Experts of a small language model: width 448, a softmax router.
Below are experts of layer 7 (counted from 0) of a mixture-of-experts language model. Rows are named router (the router's row for the expert), gate (a neuron's input weights, with its number), up (a neuron's input weights, with its number) and show model dimensions 224-335. Each number is 50 + 15 x the weight over its row's rms, rounded and kept within 0 to 99.
After each expert's rows: a language model's description of what the expert responds to; "gets" lists some tokens that make up at least twice as much of what it gets as of all text. This comes from a sample of Wikipedia text that the model never trained on. Tokens count by the router's weight.

# expert 18
router:37 50 47 25 39 44 68 29 54 65 18 55 65 24 58 53 74 33 69 34 46 58 55 29 43 46 34 60 51 93 83 51 36 53 29 35 55 41 61 64 63 54 42 69 59 54 53 64 54 53 53 33 53 57 36 47 34 50 29 53 51 60 46 54 54 75 49 30 33 56 49 52 54 53 55 57 72 59 61 48 54 40 37 57 43 55 55 61 29 61 71 54 63 18 47 57 63 44 72 14 36 38 57 50 40 67 45 62 62 68 30 41
gate0:62 69 61 57 53 44 56 59 60 55 26 38 37 35 30 79 32 44 51 26 48 51 47 65 65 62 55 66 64 18 65 51 45 55 36 82 39 59 53 43 50 24 30 43 23 37 51 44 74 60 64 39 42 16 47 34 78 44 89 44 55 62 62 56 60 37 43 66 47 56 36 38 53 63 44 54 46 47 18 61 51 59 62 53 53 62 34 51 50 39 78 33 57 57 50 35 36 61 33 60 46 44 48 38 45 45 37 66 48 39 30 68
up0:30 70 49 42 33 32 33 66 56 25 34 50 29 05 38 70 37 58 40 67 66 57 56 40 61 60 67 61 70 39 76 55 55 34 34 71 42 47 46 67 25 63 35 92 38 47 62 55 44 63 46 23 36 60 43 57 47 49 16 49 48 50 55 40 57 69 34 44 36 32 51 34 55 65 64 62 45 58 48 42 69 38 47 44 72 60 56 46 55 62 54 70 71 43 56 45 36 35 40 53 28 40 36 46 63 54 51 44 51 64 41 25
What it handles: Commas and periods. Sentence and clause punctuation such as commas, full stops and ")." or quote-closing marks, often right after numbers.
gets: ",", ".", ":", ".\n\n", "),", ")."

# expert 12
router:72 67 40 20 34 39 61 40 42 64 33 43 45 67 55 49 39 46 62 51 11 43 23 31 58 31 27 47 22 71 64 60 49 37 51 39 42 57 74 71 55 52 35 58 81 31 42 61 38 56 58 44 48 64 48 76 35 34 37 33 27 38 35 45 65 57 51 34 45 81 40 52 54 54 59 40 62 48 69 48 46 20 64 55 35 59 54 56 48 46 79 53 57 39 31 80 54 37 63 36 61 36 63 60 42 71 45 66 55 52 34 48
gate0:35 56 29 56 51 77 65 64 45 71 62 67 48 69 45 80 54 70 37 42 30 59 93 36 67 56 25 58 39 53 35 35 69 43 46 42 39 64 51 77 24 56 29 69 49 71 49 68 45 59 12 40 55 67 58 48 27 38 70 54 27 34 17 58 54 42 56 54 46 50 48 67 78 59 36 49 45 43 24 42 68 29 61 44 34 68 53 58 31 57 44 71 36 48 30 61 49 77 41 46 48 34 65 49 58 28 20 43 53 28 30 62
up0:65 38 48 57 37 13 41 20 87 39 50 46 24 42 56 40 51 48 75 54 71 50 18 65 54 70 49 41 41 45 50 57 36 49 39 58 58 22 30 28 61 53 72 82 53 56 44 39 46 38 80 48 39 37 52 61 49 60 46 26 62 57 63 37 22 61 50 29 43 54 48 50 16 43 44 46 66 34 74 77 34 75 40 51 81 18 46 57 59 53 39 20 35 61 54 57 66 76 42 32 42 46 38 80 53 62 73 52 38 79 45 37
What it handles: Determiners and possessives. Articles and possessive determiners starting a noun phrase, such as the, a, his, its, their, and possessive 's.
gets: " the", " a", " The", "'s", " his", "The"

# expert 13
router:37 59 46 41 37 48 54 30 35 81 34 72 41 44 67 51 69 41 55 64 55 70 24 33 60 43 28 36 24 80 63 40 28 32 31 45 40 49 50 51 38 41 32 60 68 30 61 58 28 71 40 42 63 47 45 45 48 33 32 52 58 55 39 47 49 81 25 26 22 55 35 78 60 55 51 51 68 47 55 18 45 28 32 45 37 70 58 50 64 38 58 59 57 32 32 88 64 38 85 25 88 33 35 37 50 71 32 55 45 59 52 40
gate0:51 49 28 54 37 40 69 67 53 56 34 42 64 50 39 54 55 69 71 74 58 71 29 76 17 72 37 25 56 60 24 62 60 39 31 16 69 46 57 68 32 59 42 73 31 56 58 52 53 57 18 33 53 54 47 41 48 25 53 37 32 34 56 53 43 67 59 41 56 55 43 47 48 50 54 58 49 51 59 64 10 42 28 68 40 36 64 78 31 39 46 39 50 51 52 76 60 37 27 36 37 24 37 48 59 09 57 26 52 40 57 61
up0:60 61 55 37 54 34 38 48 32 52 52 74 58 51 46 61 46 71 51 71 78 46 61 41 76 71 46 19 29 61 44 56 38 65 66 33 44 27 38 53 38 49 43 69 55 57 70 31 60 48 33 33 68 58 51 58 70 39 50 42 45 44 52 71 46 32 53 54 37 39 37 67 48 40 39 18 47 34 56 29 52 20 57 84 47 46 40 56 36 51 72 56 42 53 60 55 30 48 57 62 69 58 40 33 70 43 49 51 44 59 60 55
What it handles: Astronomy table fields. Pipes and fields in minor-planet discovery tables with Pan-STARRS, Palomar, Spacewatch, and years like 2015, plus scattered title words.
gets: " |", "20", ";", " Mid", " Pan", "60"

# expert 17
router:62 48 67 55 24 36 46 27 26 61 48 64 47 50 55 37 78 50 69 43 63 98 46 47 43 33 45 30 58 67 81 39 64 33 44 48 60 45 56 54 78 64 29 66 48 49 72 64 41 75 61 42 53 49 50 75 42 31 14 52 36 40 22 31 73 63 41 47 37 48 21 34 43 59 49 75 79 61 74 37 63 21 35 14 38 45 47 50 41 58 35 38 61 42 22 65 60 55 48 31 66 24 54 73 62 67 67 53 55 51 49 26
gate2:50 51 61 25 30 68 40 39 22 39 50 24 60 64 49 31 31 28 50 40 81 41 53 35 43 34 58 53 73 44 36 48 49 91 61 47 40 57 38 67 36 45 64 58 40 42 49 72 75 81 33 47 28 43 66 59 59 52 60 41 43 48 51 55 59 64 45 31 55 39 47 55 32 43 73 70 56 42 64 67 65 36 56 50 89 48 20 68 28 55 42 40 98 17 54 64 73 54 56 31 83 81 52 59 57 55 53 47 66 53 59 30
up2:71 41 51 52 79 21 58 42 57 61 55 63 68 46 59 52 45 54 61 39 35 58 20 65 55 48 68 45 27 54 59 41 60 34 42 63 52 27 74 50 74 61 44 36 34 55 64 48 58 07 64 41 59 58 57 64 25 72 53 53 63 70 49 68 35 44 59 43 39 61 61 61 67 52 48 71 50 80 53 13 28 72 44 79 31 30 50 75 65 42 64 46 28 62 39 34 43 47 35 51 60 36 35 69 72 70 43 32 19 31 45 68
What it handles: Paragraph and heading breaks. Double line breaks after sentences and == section heading markers, especially in species lists and article boundaries.
gets: " |\n", ".\n\n", "==", "\n\n", "===", "==\n"

# expert 20
router:81 57 27 54 44 18 51 31 43 52 57 69 68 37 56 65 69 35 57 42 22 71 33 48 74 29 27 44 51 62 59 47 10 44 40 68 64 52 51 86 84 40 42 48 74 50 60 53 15 70 65 38 59 46 36 43 22 46 20 49 27 34 28 10 53 47 49 42 62 61 51 61 64 40 38 70 69 38 55 45 59 56 67 56 45 78 34 55 42 39 53 45 80 35 35 53 56 45 64 47 59 34 41 52 65 80 81 38 74 32 40 50
gate2:42 70 62 62 56 37 50 52 68 50 59 60 26 26 41 44 45 49 37 44 76 58 63 59 42 29 56 46 56 47 58 68 51 45 34 26 40 40 39 40 54 45 44 59 84 42 33 47 65 37 32 57 76 52 70 62 50 42 41 40 46 47 43 53 31 55 36 48 69 72 64 37 65 69 67 40 59 55 47 69 48 45 34 57 36 46 53 79 42 65 43 44 48 35 72 67 46 55 63 83 45 23 52 44 27 53 63 64 36 46 32 42
up2:26 85 36 51 49 39 25 57 47 54 65 62 56 21 71 37 46 64 36 34 68 49 73 49 57 35 45 52 54 43 32 46 47 63 45 39 39 38 30 66 79 41 65 40 67 53 68 33 48 53 36 52 79 50 51 51 47 57 19 71 59 31 05 35 42 43 38 37 57 64 61 42 62 45 54 39 36 39 41 37 62 81 35 52 16 73 48 48 97 55 69 58 47 48 43 43 38 37 43 81 66 10 27 33 11 33 35 66 48 50 44 67
What it handles: Numbers in tables. Digits and year pieces in sports and results tables, scores like 6–4, plus country codes ITA, RUS, FRA.
gets: "1", "0", "2", "3", "6", "4"

# expert 15
router:61 59 27 55 53 64 54 38 46 60 27 41 54 54 66 82 66 39 67 33 37 84 35 54 42 40 55 38 39 54 72 75 25 34 33 44 61 43 71 66 66 56 32 78 79 39 37 50 68 52 50 42 78 48 70 54 52 43 42 92 42 31 37 47 49 66 47 27 21 73 33 57 74 47 63 75 47 56 55 47 69 49 46 56 61 51 65 51 59 40 50 45 65 25 37 73 53 46 48 12 63 20 43 54 41 61 46 52 48 75 68 29
gate2:54 51 46 68 46 43 44 30 58 59 32 30 61 60 49 66 57 37 32 25 24 64 71 65 47 40 57 48 59 56 61 58 59 36 67 52 34 49 25 48 59 41 39 47 51 60 27 44 73 49 50 58 41 41 32 43 19 55 42 51 68 45 46 48 66 57 39 33 49 52 33 50 62 69 55 81 61 43 41 88 48 37 45 60 29 32 78 61 60 29 62 54 69 42 40 38 62 30 47 56 28 51 17 60 74 44 30 63 32 62 29 65
up2:33 41 59 41 46 66 67 35 41 69 59 48 56 30 40 69 53 46 48 57 42 26 93 48 54 60 38 47 74 64 25 59 70 51 54 42 42 41 35 33 77 58 41 48 70 72 36 57 25 65 79 39 56 30 33 46 57 61 61 41 59 44 61 27 62 70 59 43 48 66 59 57 60 63 43 36 58 37 30 46 39 66 67 63 41 44 53 37 37 42 48 39 58 15 59 07 44 52 60 50 34 42 46 52 61 69 85 49 43 42 38 29
What it handles: Dates and quotes. Month names, year prefixes 19 and 20, and commas in dates like October 31, 1991, plus opening quotation marks.
gets: " \"", "19", "20", " September", " May", " October"

# expert 4
router:62 44 44 26 33 40 57 32 45 61 38 68 64 15 60 57 50 36 58 53 26 81 46 23 61 50 46 27 36 76 69 43 25 60 51 37 39 29 69 55 43 62 39 54 64 48 58 46 51 75 40 47 68 36 52 54 56 34 40 33 46 29 38 37 59 65 25 44 36 67 52 76 63 35 52 57 50 57 43 33 66 49 27 49 58 84 56 46 47 73 63 29 69 33 38 59 65 33 60 32 85 46 53 69 09 58 63 40 47 55 10 44
gate2:47 50 40 52 32 72 52 45 44 55 43 62 65 28 38 33 55 59 57 28 65 55 44 10 48 60 46 68 62 70 58 61 70 64 52 60 60 53 47 94 42 52 47 46 79 47 33 44 60 29 86 33 77 61 43 55 55 36 71 54 35 81 13 53 53 63 24 48 63 48 44 54 49 61 47 71 47 78 41 68 47 37 75 71 52 46 41 44 62 28 54 63 44 30 48 23 75 31 35 56 63 66 73 36 50 51 59 70 44 59 21 40
up2:55 61 74 81 38 59 65 56 73 27 54 42 64 53 57 20 52 68 76 51 38 58 42 08 69 43 53 69 49 52 40 42 36 53 53 47 54 59 36 51 22 54 34 63 52 28 24 40 69 56 67 53 22 52 64 42 63 84 28 51 44 50 36 79 45 56 64 62 44 36 44 56 52 44 57 58 47 34 69 72 36 26 46 32 51 79 39 45 63 39 88 53 43 53 58 35 48 64 52 37 86 23 62 65 52 41 54 63 37 29 63 49
What it handles: Infobox field labels. Field names and dashes starting infobox or taxonomy lines, such as Born, Location, Coordinates, Genus, Website, usually followed by a colon.
gets: "-", "|", ":", " Born", " JPL", " Location"

# expert 22
router:49 33 29 23 38 33 81 40 39 76 29 38 59 32 35 50 91 30 56 46 37 52 48 56 52 61 38 22 39 76 82 45 31 45 35 47 36 38 52 43 49 62 24 55 57 56 44 71 59 67 46 54 63 57 53 61 27 39 28 52 49 27 48 61 59 59 59 26 42 51 35 59 65 56 21 51 71 53 60 33 78 22 44 27 41 63 45 58 30 57 50 56 34 35 59 61 74 60 52 43 63 63 74 51 31 63 47 38 39 40 26 53
gate2:41 55 52 63 43 70 37 27 28 39 46 44 33 72 59 48 56 39 17 49 33 24 05 67 68 58 53 31 31 46 71 36 60 43 61 38 43 22 61 50 35 51 69 63 43 26 64 36 80 43 64 50 62 54 55 55 37 26 60 54 77 68 56 55 60 31 67 45 49 48 54 65 26 51 47 56 45 52 51 45 63 66 47 51 51 72 35 54 42 58 68 42 56 41 44 27 57 38 60 40 30 27 58 47 55 37 70 41 44 16 48 46
up2:56 48 67 53 45 71 60 52 28 17 52 24 24 57 68 52 51 31 25 61 07 42 37 21 42 76 60 53 40 64 34 42 71 72 51 57 56 62 61 37 42 40 67 62 64 30 50 47 67 70 71 57 57 27 50 42 41 60 78 68 48 50 70 65 62 53 32 55 30 50 83 51 17 64 31 51 53 39 83 36 87 42 25 35 55 52 55 25 64 58 60 76 67 52 50 48 56 61 39 35 39 42 72 61 53 45 49 59 56 59 45 51
What it handles: Conjunctions and function verbs. Clause-linking words in running prose, such as and, to, was, is, which, who, but, mostly after commas.
gets: " and", " to", " was", " is", " as", " that"

# expert 11
router:54 60 34 34 44 45 60 25 35 57 37 37 64 47 16 52 62 34 79 25 53 66 20 35 54 22 52 31 27 65 81 69 20 44 29 34 60 41 47 61 63 26 28 62 74 21 68 38 36 75 62 64 85 68 35 49 47 41 18 52 41 52 39 49 60 65 50 39 35 55 50 68 55 44 61 61 75 50 58 37 74 45 52 44 51 60 50 61 38 44 57 55 67 44 55 70 62 40 67 43 53 37 37 53 52 89 44 45 68 60 50 25
gate0:42 72 52 55 39 56 44 48 61 38 47 19 15 52 86 78 60 63 60 70 57 27 40 69 61 49 36 52 70 49 35 23 31 62 32 47 51 48 49 58 31 35 40 60 62 48 41 52 56 69 54 46 51 58 71 53 62 39 58 44 33 59 36 04 57 38 30 45 55 60 21 77 49 47 63 48 50 55 38 90 43 33 52 62 69 74 45 64 57 58 47 36 68 53 21 16 42 59 58 47 48 32 68 44 54 67 33 67 27 41 62 59
up0:38 60 47 31 67 45 31 59 62 29 39 17 58 33 35 54 69 43 57 38 45 48 36 56 70 39 61 43 54 29 16 51 43 43 27 57 62 37 54 56 29 56 46 63 48 32 47 52 32 43 53 39 49 49 83 32 40 58 64 39 20 59 37 13 49 44 67 53 46 33 55 26 51 40 54 32 61 46 43 48 42 63 55 64 41 65 35 74 44 56 60 52 52 52 17 54 62 61 44 33 44 40 88 31 56 57 67 53 69 26 70 79
What it handles: Table cell separators. Pipe separators between table cells, list dashes and colons in infobox-style lines, plus country codes like ITA, ENG and the word by.
gets: " |", "-", " by", ":", "|", " with"

# expert 8
router:56 59 32 48 19 24 55 46 36 57 63 50 58 42 49 59 65 46 69 51 35 82 37 55 48 43 30 38 26 62 60 33 51 49 40 39 38 50 53 59 72 51 41 56 66 44 14 76 50 69 68 64 83 43 52 60 33 25 32 75 56 34 40 36 50 62 41 41 42 60 44 73 67 41 47 60 57 45 52 54 55 53 20 57 35 55 41 61 51 59 45 52 43 20 26 68 47 54 62 41 44 50 33 47 43 71 60 41 39 52 30 52
gate2:67 38 61 26 37 42 67 20 48 34 37 46 51 74 36 34 61 54 48 56 40 60 55 63 35 32 68 51 52 58 57 49 58 42 54 61 42 19 53 29 36 36 63 78 28 33 66 66 30 39 87 59 38 69 42 57 64 57 47 82 70 83 82 30 39 33 55 61 32 51 29 33 63 14 26 66 55 41 35 74 41 63 53 48 68 54 47 52 46 32 68 48 45 38 35 50 54 52 48 49 42 66 47 41 07 44 25 47 71 49 17 72
up2:52 56 53 33 77 61 55 32 35 52 35 45 25 35 61 49 66 61 64 63 41 38 20 58 50 43 47 54 60 43 38 56 50 65 50 61 45 49 57 37 24 61 82 69 69 86 49 66 43 54 64 35 10 52 42 50 73 43 59 70 39 66 42 31 45 46 48 30 50 25 54 13 62 50 38 29 36 49 32 86 35 45 45 69 58 79 40 54 31 36 27 37 60 45 69 68 56 52 65 76 51 58 78 45 43 88 46 43 26 53 39 63
What it handles: Table pipes and line breaks. Table cell separators, semicolons and line breaks ending list items, plus auxiliaries has, had and have before been.
gets: "\n", " |", " |\n", ";", ")\n", " had"

# expert 0
router:67 60 38 29 37 44 60 30 44 61 25 72 27 45 39 38 64 29 65 39 17 60 45 53 55 33 26 27 45 63 70 58 20 47 27 38 56 37 51 60 52 24 58 81 44 35 47 40 56 57 49 73 43 54 43 54 42 44 25 42 30 43 28 37 77 56 44 52 59 85 36 65 65 62 56 49 58 62 71 32 63 36 47 32 61 62 43 74 48 61 61 61 54 29 27 70 72 55 77 28 60 34 32 38 53 63 73 58 39 49 43 59
gate2:57 38 50 52 35 46 50 68 66 41 66 41 36 57 11 42 37 40 39 60 72 47 51 56 51 45 43 23 40 26 53 14 52 43 35 41 56 60 61 67 43 55 52 64 27 42 50 39 81 49 63 57 52 41 50 18 57 33 53 27 57 53 18 64 61 35 79 64 48 40 49 43 55 59 46 24 68 60 52 37 58 52 34 31 40 59 21 43 67 59 79 65 63 43 50 41 69 52 53 80 61 53 70 75 56 58 67 29 41 44 59 71
up2:43 31 29 63 55 53 54 44 57 52 55 25 46 69 53 41 62 35 33 38 69 30 34 43 59 65 49 46 71 24 31 26 38 77 22 40 61 49 76 45 41 39 32 41 75 42 46 39 49 61 65 51 30 52 62 74 53 52 85 41 42 46 08 53 69 51 45 41 73 54 22 66 40 32 27 55 74 52 25 25 48 37 50 25 28 48 33 39 64 51 60 35 60 50 73 55 47 54 24 66 50 19 56 60 50 73 67 40 56 55 62 53
What it handles: Prepositions before phrases. Prepositions that open a noun phrase or date, mostly in, of, at, from, on, during, often sentence-initial In or On.
gets: " in", " of", " on", " at", " from", " In"

# expert 3
router:57 44 35 23 45 16 53 61 23 62 28 68 45 30 29 46 81 42 60 50 56 78 38 37 42 19 19 33 58 58 79 54 38 44 61 52 46 44 59 72 66 51 30 50 43 47 56 75 50 56 55 56 48 72 76 69 36 34 33 36 58 35 52 47 64 60 55 43 60 62 52 73 53 49 45 57 80 38 56 39 47 48 54 46 46 72 49 58 50 71 67 36 32 46 44 77 76 58 62 35 53 38 40 64 37 72 61 69 63 56 54 36
gate0:34 54 34 41 55 53 41 38 49 47 51 56 86 55 50 72 59 60 55 25 47 67 46 44 62 51 41 61 50 27 60 55 69 51 35 47 25 55 44 67 49 30 44 32 37 34 28 41 41 56 54 41 71 65 36 37 42 44 44 38 66 16 55 37 55 51 48 36 53 63 67 49 40 60 30 60 54 14 50 63 27 55 56 48 59 55 55 72 41 55 53 59 42 34 51 44 49 37 64 59 56 34 56 52 57 49 55 56 52 41 61 60
up0:36 14 50 61 71 45 49 68 53 46 49 57 55 55 40 48 84 66 67 46 65 44 70 49 55 57 43 31 63 49 66 50 30 44 43 69 47 70 45 79 55 38 53 57 51 58 45 54 39 42 34 47 49 52 49 49 49 50 45 50 40 55 30 48 32 73 48 71 50 32 49 41 39 71 63 20 39 38 57 55 60 41 44 51 61 48 53 16 26 47 35 66 35 58 44 58 21 22 52 40 46 55 49 51 41 64 43 29 24 68 33 82
What it handles: Quantifiers and "of". Quantifier words and prepositions like all, some, many, two, of, for, with, plus word pieces shaped like All in names such as Allam.
gets: " of", " for", " with", " all", " two", " one"

# expert 2
router:71 77 21 41 30 32 67 26 41 92 31 61 38 45 48 47 57 39 82 46 25 81 40 40 45 38 39 19 30 59 70 37 21 36 47 28 52 45 54 67 71 42 48 53 58 53 57 51 69 71 54 47 39 56 45 56 30 22 32 53 39 39 43 42 77 48 42 31 49 71 23 69 43 42 54 38 66 51 54 26 62 37 45 49 44 39 46 41 53 55 39 52 48 41 48 64 54 55 86 33 74 68 64 56 45 76 61 62 35 50 40 55
gate2:55 47 67 48 73 39 29 53 22 66 53 43 39 39 48 92 48 40 43 65 26 62 54 64 42 39 56 64 71 56 80 74 58 38 23 15 61 40 72 72 52 75 26 60 65 29 47 55 61 51 60 44 40 78 47 77 50 44 58 50 46 32 38 48 70 20 57 53 52 52 36 81 55 38 38 45 54 47 36 53 28 37 44 41 63 70 90 64 23 84 53 52 76 68 53 34 58 53 43 37 64 34 73 63 42 31 54 40 53 22 58 52
up2:85 54 35 49 28 37 38 47 38 37 51 45 66 44 31 58 53 69 66 60 52 38 69 48 55 56 43 61 53 40 41 23 33 45 63 72 90 65 49 43 48 49 58 43 33 63 35 16 27 60 52 53 69 53 59 37 62 45 48 55 54 50 49 56 35 40 42 35 51 55 35 52 38 74 42 41 44 58 47 41 69 56 44 44 65 38 23 31 46 36 59 53 40 69 33 59 58 66 56 08 29 40 48 45 64 66 58 47 40 85 33 58
What it handles: Space before table numbers. Bare space tokens, opening brackets and currency signs right after a table pipe or semicolon, usually before a number like 19 or 2001.
gets: " ", " (", "–", "/", "_{", " $"